config = dict(
    n_layer=14,
    d_model=384,
    n_experts=32,
    experts_per_token=8,
    d_expert=48,
    d_shared_expert=64,
    activation='swiglu',
    moe_layers=[0, 1, 2, 3, 4, 5, 6, 7, 8, 9, 10, 11, 12, 13],
    router_score='softmax',
    normalize_top_k=True,
    routed_scale=2.83,
    balance_loss=0.0174,
    balance_bias=False,
    init_std_router=0.0235,
    lr_router=0.00021,
    n_head=9,
    n_kv_head=1,
    head_dim=32,
    vocab_size=8192,
    norm='rmsnorm',
    norm_place='pre',
    norm_eps=1e-05,
    positions='rope',
    rope_base=10000.0,
    rope_fraction=0.5,
    qk_norm=False,
    attn_scale=0.177,
    tie_embeddings=False,
    parallel_block=False,
    init='normal',
    init_std_qkv=0.021,
    init_std_o=0.0,
    init_std_up=0.021,
    init_std_down=0.0,
    optimizer='muon_variant',
    lr=0.00527,
    lr_mult_o=2.0,
    lr_mult_down=0.7,
    beta1=0.95,
    lr_head=0.00444,
    warmup_steps=200,
    schedule='wsd',
    decay_fraction=0.314,
    decay_shape='linear',
    final_lr_fraction=0.0,
    batch_tokens=32768,
    seq_len=256,
    doc_mask=True,
    train_tokens=335000000,
    steps=10224,
    dataset='wikipedia_en',
)
Below are experts of layer 4 (counted from 0) of a mixture-of-experts language model. Rows are named router (the router's row for the expert), gate (a neuron's input weights, with its number), up (a neuron's input weights, with its number), down (a neuron's output weights, with its number) and show model dimensions 0-95. Each number is 128 + 32 x the weight over its row's rms, rounded and kept within 0 to 255. Numbers have three digits each.
After each expert's rows: a language model's description of what the expert responds to. This comes from a sample of Wikipedia text that the model never trained on.

# expert 5
router:099158094075141096070120167106112095132103141081091086159099101144133171136086139133099125175084133086130086128163108143135063190154148083136142061134151101140125091133153168139095108116157122106131106096099106091127110092170097108128161151127179135127142141163095122130145115174132109134
gate2:145078157163108108119091144166145061155128099141155055237133132138157004169110122166081190160159119131156120167120139138103187107150142126143171129187158189082120101133132130183158058103085109162050151119107118124129073081159099061143097098151109146127075134143120113116102176181102140135
up2:114130129147114189153066144147149110156104065109120141087110127064103162076165139085158164175138147138123110165172170144087132117116131086147154151182132119143114153149164122161159127135104119188106142104152171185165116154140152078191135151106158171138124100160115149119120125116122077079
down2:112117109157125134142110092112135166165082133105130143139088119127142082108176131161136178174157106086122138138092141188168184157170141074158120116106128128082100102131111129109103113105119132135177113103173163124180176180099105152156104134119135080159091107116128093118179128157091161148
gate3:175134165138127114096116071082141053117143116140102109201156130093107101161136109115149102118152115194125101120155119131122128107127100076143139101143228156117079126073130148119097160157148148138147150152146123136168143104073091153122076135131128125124130158187135168090152080125133111123
up3:120140138123172089127157104100156060137138165162098100127121147172094090172138116104119151163157200141150137107114087135143119124148127113115127096171158163062089161105131176135086108029107106136123098149113147124147117090079084155168126107129101177063085106141160125108154116125156083156
down3:132057142109110076108200156088166138174128182071117113127162136103141067159124118100119167081102174068124116132109103125098154075130098123131132133134180105175080162086120115145098103071118135142158108079108180093141131131138128123114125133103104146089224109145109123162084152142123090186
It responds to: Mid-word pieces, closing parentheses. Inner or final pieces of ordinary words such as guarant-e-es, invest-or, Noterina-e, plus closing brackets like ), ). and ),.

# expert 4
router:111191147125139127085144202101139107161097142118115156129160113167131109090096158084176146091159170064188144095136127134147134156140134075068096137123082146104133122095156130178109094087107084165159105131113107143213157142181072104177142124136108123101102106129128070077119100119125164104
gate2:152159103185103113113059186107129138170087172104105120156096083087153130099201135121210171161166160064072130158143134139166095144144103142098119163115143181123122191143133136193127094070072142116119148082150060145129083084113109123123149110138159134132096155072122156156116100141178144148
up2:142067147165140105112111137101104125136129122098038131187129142132138103147173126089119144107201145091092119139125085107177124148146143186093140174115077119132106117200141076163138165138042124070133168135129088152146117127086099125107118115175165112080073148114189113143112124076166119192
down2:142092116145110164140017109163131120131070146097108116101169116177101186112078127105124117174147156132139191222149143172146083154151172148151189154168135139136129085219156161166111161148098148116138142120221169062111174103112057147085141061174125129150144124090103120145132118138121096116
gate3:172146117132106121160137104139099112118107137119121104090089123084096121116118112209111114185076144122129132116171109109169186113127128052148102150156125153134116042102155049090114078131149142168138147140156120095153080095115092140195077060094067177078132150105213133169153177157161100117
up3:130143158115172122180160124124146117163127166159093120120196139162182107124140172116077136097117082114179133169116152137086167159122102143121127158048200107068120178142131161124172133130128108153085139107116086155100141137135167116101094192123133160174146138122063149097124055125167084160
down3:116141084185137172144152111149193120129116164108124084118142075170145127165146102147134172100121102124108096150158119119099112102163182151111141153111122128144136124132109128130168122166167134160139139089106136167071166158177138101131116133121183110125090120154122123137128102151128166143
It responds to: Word and line starts. First pieces of words or sentences, often after table pipes or colons: con-, inter-, En-, In, June, and table cells like Vocal.

# expert 10
router:147139102083098136125127128100092096137141095105163150128108142087145048137126097120106124105142134111148165152127165110132165154133181168129125149149094105129160064145139143120093088129115201158114076168195107137166157140172149073102139103172178158063136173187167117156179152134124161122
gate0:120143155107141173103136153127127123165102082100096086145120114133131144119166150034176132080168161094101163157096092096102171178122130117106127161111143128095155133131147112142109135074126179125178115176090069130139138136160084095139171119148155123127114121148157169179123127097180131123
up0:146132105091097177122131084121116143147099174147103063131121096120116122077115121158084082129110177120093073088147115131120138075143111088122126159089063153144141107165118071137140114162104116107155141193148111113195210149105123117110103113130138111137116143130181111121167079142100117128
down0:140154094137125056165124135066120045116093141088118143161151122133139075104152085140161161108164163061173163121132123127127115088141082175136100133173105101196140092155132184144063098133166131131140087144134146099092097058157128188078081099187063143120133126082135098127095207126100107074
gate1:096057100121087141145060137163127125164147120168102183100132122181156098133168059120141157131115140060098135111106061137125167125154065115138127149125120155081116111048102171158091111100142134129158079164112098127164113126137158126153109127161169104142095081075172141048107092204113179080
up1:133112096153065198109127139091082078048155118106151186086149119150123136174143102137215117085114151080122143135093038123117093109154147169119125119122194097080125102102132153130095137152093097145121128092157136198112100167120149166099112174176152100123103036124106084106128080145152119122
down1:116136123133103173119090144159087098109151115182140139113114091064125152175176131072151083144113083160172099182142181128152091127156220089132131103176130130126200092149141178165125105122148083192156163165126126165192136114171102157077156114103144114158112082132054125159108128168140136097
It responds to: Table and list punctuation. Colons, pipes, semicolons and dashes separating fields in infoboxes and tables, e.g. Matches played:, Density:, cells in score tables.

# expert 28
router:134078130118057120111050148114128078115166123107144162091085164110122153163110095139106152134087090187116106111163078103126094155140133134116186109125085096124152150068126124092083121127076088087132136146160094124100130143111127087099163111110131144122165058134080140170187062063093110130
gate0:086150134109126130143101185069169164140131163106157141084154120080127127103158145068134104187085152138120113131122079119166093156118123119113146075123087149191104127117168165141082129166150141092121049142105187093133172112106135136102132145132111139114142129085143147109179116120128102145
up0:115154127174142145136150179193098122076116106141162144121138135092123073151123075128149121185082159087128107122120152113133174128135129233100143139139136113164166174133123173191171152132154121135197131062174118137100130105117106160091147104143115092073097129161139174098077090147137107098
down0:094114140147119143115109102063154083115142122191123120158143101090151077141141164145114208104160124089125111139112139111131108126163104134171129190141102143101138078122129117131137081116121087158107132111089172161114154085113059147153110138133160129120120124111121133136075097098130176126
gate1:135165179178080135149051159165132145097108133150179093115149087135115121104127135135110197178141118128139089139120125091125140109129091110147129174110136091169088106142135082141170135121068156169128106167137145130210167112159186181143132096136162127157106106080199130123155102136084134070
up1:146115097128082097075122124063123159138116134118146163125120115119129158123108160150153203125096098073177126123118059118132152140079162158101127149093156130142128092161165144155117086153144077082172073122123093112184076147122124162130140162161144099123078129118133109158132161211137102143
down1:075172157093098093159084174219076103104145121126194122151088135097136170154179141091144112154134098108131082147129129186161116138096169117157085169143131141036157128153162170138110113128182166111215081099118111157070193104181097144122133132137161095153154142142130135109137128185124068170
It responds to: Function words, pronouns. Conjunctions, pronouns and auxiliaries like and, who, was, would, we, plus word-final pieces after a or an, e.g. hyphen, moan.

# expert 27
router:108077145167067136120144175140113091131138119085150124133112121149118054113109042138096132178144112073167142135144138125116142139108143159159110126128121147108126150201121149066129131127131118031138144102114105089135080121110079125098112097132061133110146114162100164154134131133136181166
gate0:138096150133122174176077153101124149183110148088138118087140179183157084147124128063105151123151113170148119160086123114101111095115093159172134140129097102127121110148142089092101139164119145104182163154123116109090145169113119104153109095107079143157126112162163144187168083097128142106
up0:178123128101169091105124162095153183142112160178149176084138111191111218130114068112083071119150149120101136056164147129154075144124111105126151167191107089077144152188087112179125108109164102140082138137150174108164106109146053158073139109094099121130105112092141163084192152161157135160
down0:204131169134136183118113160142179114108160143155139100106127140093053175162172115117157110127072190123082155102084101106130122101122142198140122110160206116152139073132141129143174120090166150078086108112202066106163107134133117087193138147115084205081118144154143140068163085171120116143
gate1:160157140080150095123120139126111114096116119093145090145089091155089142111167127142136122081185113042117111142121143108125155123143118122135111138154170121105090115195149121147113141123119132125107155128137102082090155111142182122118139152113111102141109129188183096107129105142161138108
up1:144128126125022126096117136142190110176111096101156144177126116134143033076086141146157125100153113127113116144106192119166200160137145157161107120093167154114069150126131113111108156170113164100142123104170096110118087161134131089147129110163160159159090069206183134149114159122133147077
down1:121128171128071133112077190107075080136150106161108158150147131125120165148180130089133103078170158118127072090138144105111102123120105100082101145143179095174122137160127140153191096149161098125099087104127065086127179122149172101090120170155132083119137083093122120107134131109121132052
It responds to: After, into, place suffixes. Prepositions after, following, into, and pieces completing names like Waterlooville, York, in song and album track tables and sports prose.

# expert 16
router:112153092096041065106100151099112181134104115215096157131128147080150168107167130106152196109099108136140117100116095112121159152139098089119089139131149137124183101140089091067092109127152152139132117124115174148135119109146135129135091114140101148135138158137126162062145143106139088073
gate2:202169143144127137148177116111102058136146152114073150169103128145127106069108143129150097143147129133106128148144156138116151136147119085108119136124099145171154068139175189117109119120121119105119145105126112154078190138162149145062071098128136175171150115175173155132122132156124082128
up2:159190152125154160126101134134112197165116158114160113091127094161133159149105117113172197089212191198142213073100138144109122106103079175138078131138140129155136143144157104167140116201144157152089148154078099118165154105168100117115123123139157078126151129121072090133128148129113155127
down2:142145053125213084133103117135120158181175153162107157149131111177124157088092199147119163131126129117114099105129109128125128112100113150172160192156116121135184135100083125115130133130090083099111152096149124142101115104128119220144163134113127086139105138149116110096145081163179132137
gate3:138090166105107067157148067157108081138160113155137153202189171147105161135161100064165153118104127082141164129162149117166198103136147148144099142104147165155137120124087118115185141134143113106114131107138145103125095123144125133140148144140099201150155130159208124149157165111145100078
up3:184122114139079090097145110125124163142146094141116150114125136128123114152167162089128122141142094219110143106149115084145138122136110058160062116101163142115139168187100170090182098122078127123090129169116102136184095166130086176177146125117130177115107147127137077160134174069179170102
down3:163146055133118151176107119181160112110111131141163164134186118064112120133119101088088114167198132130120137124105155100061141132120149090066110169132057130102196129146144128068190112125144187102113152087059114179154120169092094134195048099148096141094126159114110149108137158187108149157
It responds to: Initial word fragments. Short first pieces of words at line or heading starts, like A-b-stracting, O-b-scure, c, p, pro, comp, plus digits opening years in tables.

# expert 7
router:170108125055120156116158104055130156167138109153116127124132128087142105142120141052110184086123163143143153151124152120115128146097101065106125121092095105091121185111115111119156086117112078169115162179119149129175114163137100118167109115118128115138179048181157126147151122121178123088
gate2:162125135116169200111169174082113117167145087129127075111115084100107094105123141169127136131149087145102178170177151100067121081148126108121129088095097155128090127056102143116165073116121123116062104227163125084143184145148106164124134125097149105064150106121154100150173130180153100136
up2:113136157127092063146152104156112077139134143165141141144148138086143146129184134179183099079125166203169150144142102131117100164101164155151125110096163146099196128168181170140129134135141192128137124075139123149103025141161149150134109157148124153166127111164091109088103159146169139076
down2:136134117167118133176116160074173123143062129153117130071145122110125106112089156110065104102103112114106130128091168143100097129152108179095122093108130109111127139125069142104142132162110117177176146101166081086106110224105105131076161148098102151114092211131104169122167173084120144141
gate3:132101139163116054122132105164147167179085147172103126150095177107141151153187142108132140135085077096118093169114133126128193165102106110117106141104103107107091128100146103150167129091139124116102086155153151138109107099175091126119089126159128116139107099069138133194122074134113103138
up3:164071151149145084102135165130103150155178137144132079138133156157096123110154172133119196160174177071102149159176158122159127130131110080129077129051137116157062168148099143120183094139131130081089154130098141106153106120077099134194157127119123151147125124116243208174044084160179081119
down3:091098086145139134137055172158129172126149097152124118107167118105094119101155135084127177126096074103119115141108118078055146074089139114120113121247072073115111126154110128110098142107128181100150148120125111144163092067127117172131149116130154113158099104099145102166098096176170090157
It responds to: Mid-word pieces, digits. Inner word pieces and digits in dates, prices and tables, such as under-ly-ing, for-um, $, December, and name starts like Mc.

# expert 21
router:097165121120085154108172135123089140119166137110095152122112133174122168154126125089146120161173163121139087110136221137113102107149148190122115092115148095114078091125195094108104184106160092074144141131118121102181188047114167166126074081161140103129145158107074127041125107107130102131
gate0:111117157074158112131140082128123116178162094114130071123114135144186077145144070158155161135111123048079131114118185083096134130092104051088131143167089079076124132142139118165083165119178113082128115045109124050120109097144178129107119113054077148135176106183073116140175131151099125108
up0:156110136135107140142053167138160092149085093100160132147159152091129147140109117119134132134106207160150111140114100169105114170130159116124146064164121165108156126119141106202158121176135108108165136227076133106132115103072132113135190164083124135118093179108145131130105165131191111159
down0:126162149163120154176106112097108154079157127097076154141124088096118158119075128177078126084118137136139115115191158094091156127094127121134150151102153143137109170128157095116075135143119082092097098199092142137108143124109060146120081164119101156142148197111100189069146181118111141129
gate1:078092212132134171141119165147132118139151153171087091136108107137107099096121095094204132171087114154127113127152196136071124131157139113154057090073177120094106212197165175128111140136148115109151123145133108118069125158154149099144174122124133212138183094164093086157202106131099135106
up1:113132181112134114095093098094090093105122123134127090147130168150137211149130125098137150123134089151114155131127076118134111101082139087112144077164142064136121152103087134137095126111099127135098150129190138095149096122127136094159120132106117076102109143158117174140091124102151118109
down1:121054163131132134157152121148118166144078140145160105163136139114152149154134123112114120132076124156103154153164178091117152081140150119152166130099116136122089128102070117105111204063126085121147105122155065130087089084139121095143115126093087122158175125191143091129174118134144150118
It responds to: Verb endings, prepositions. Suffixes like ated, ed, ing, s completing words, and prepositions of, to, for, with, plus career verbs such as played, began, held.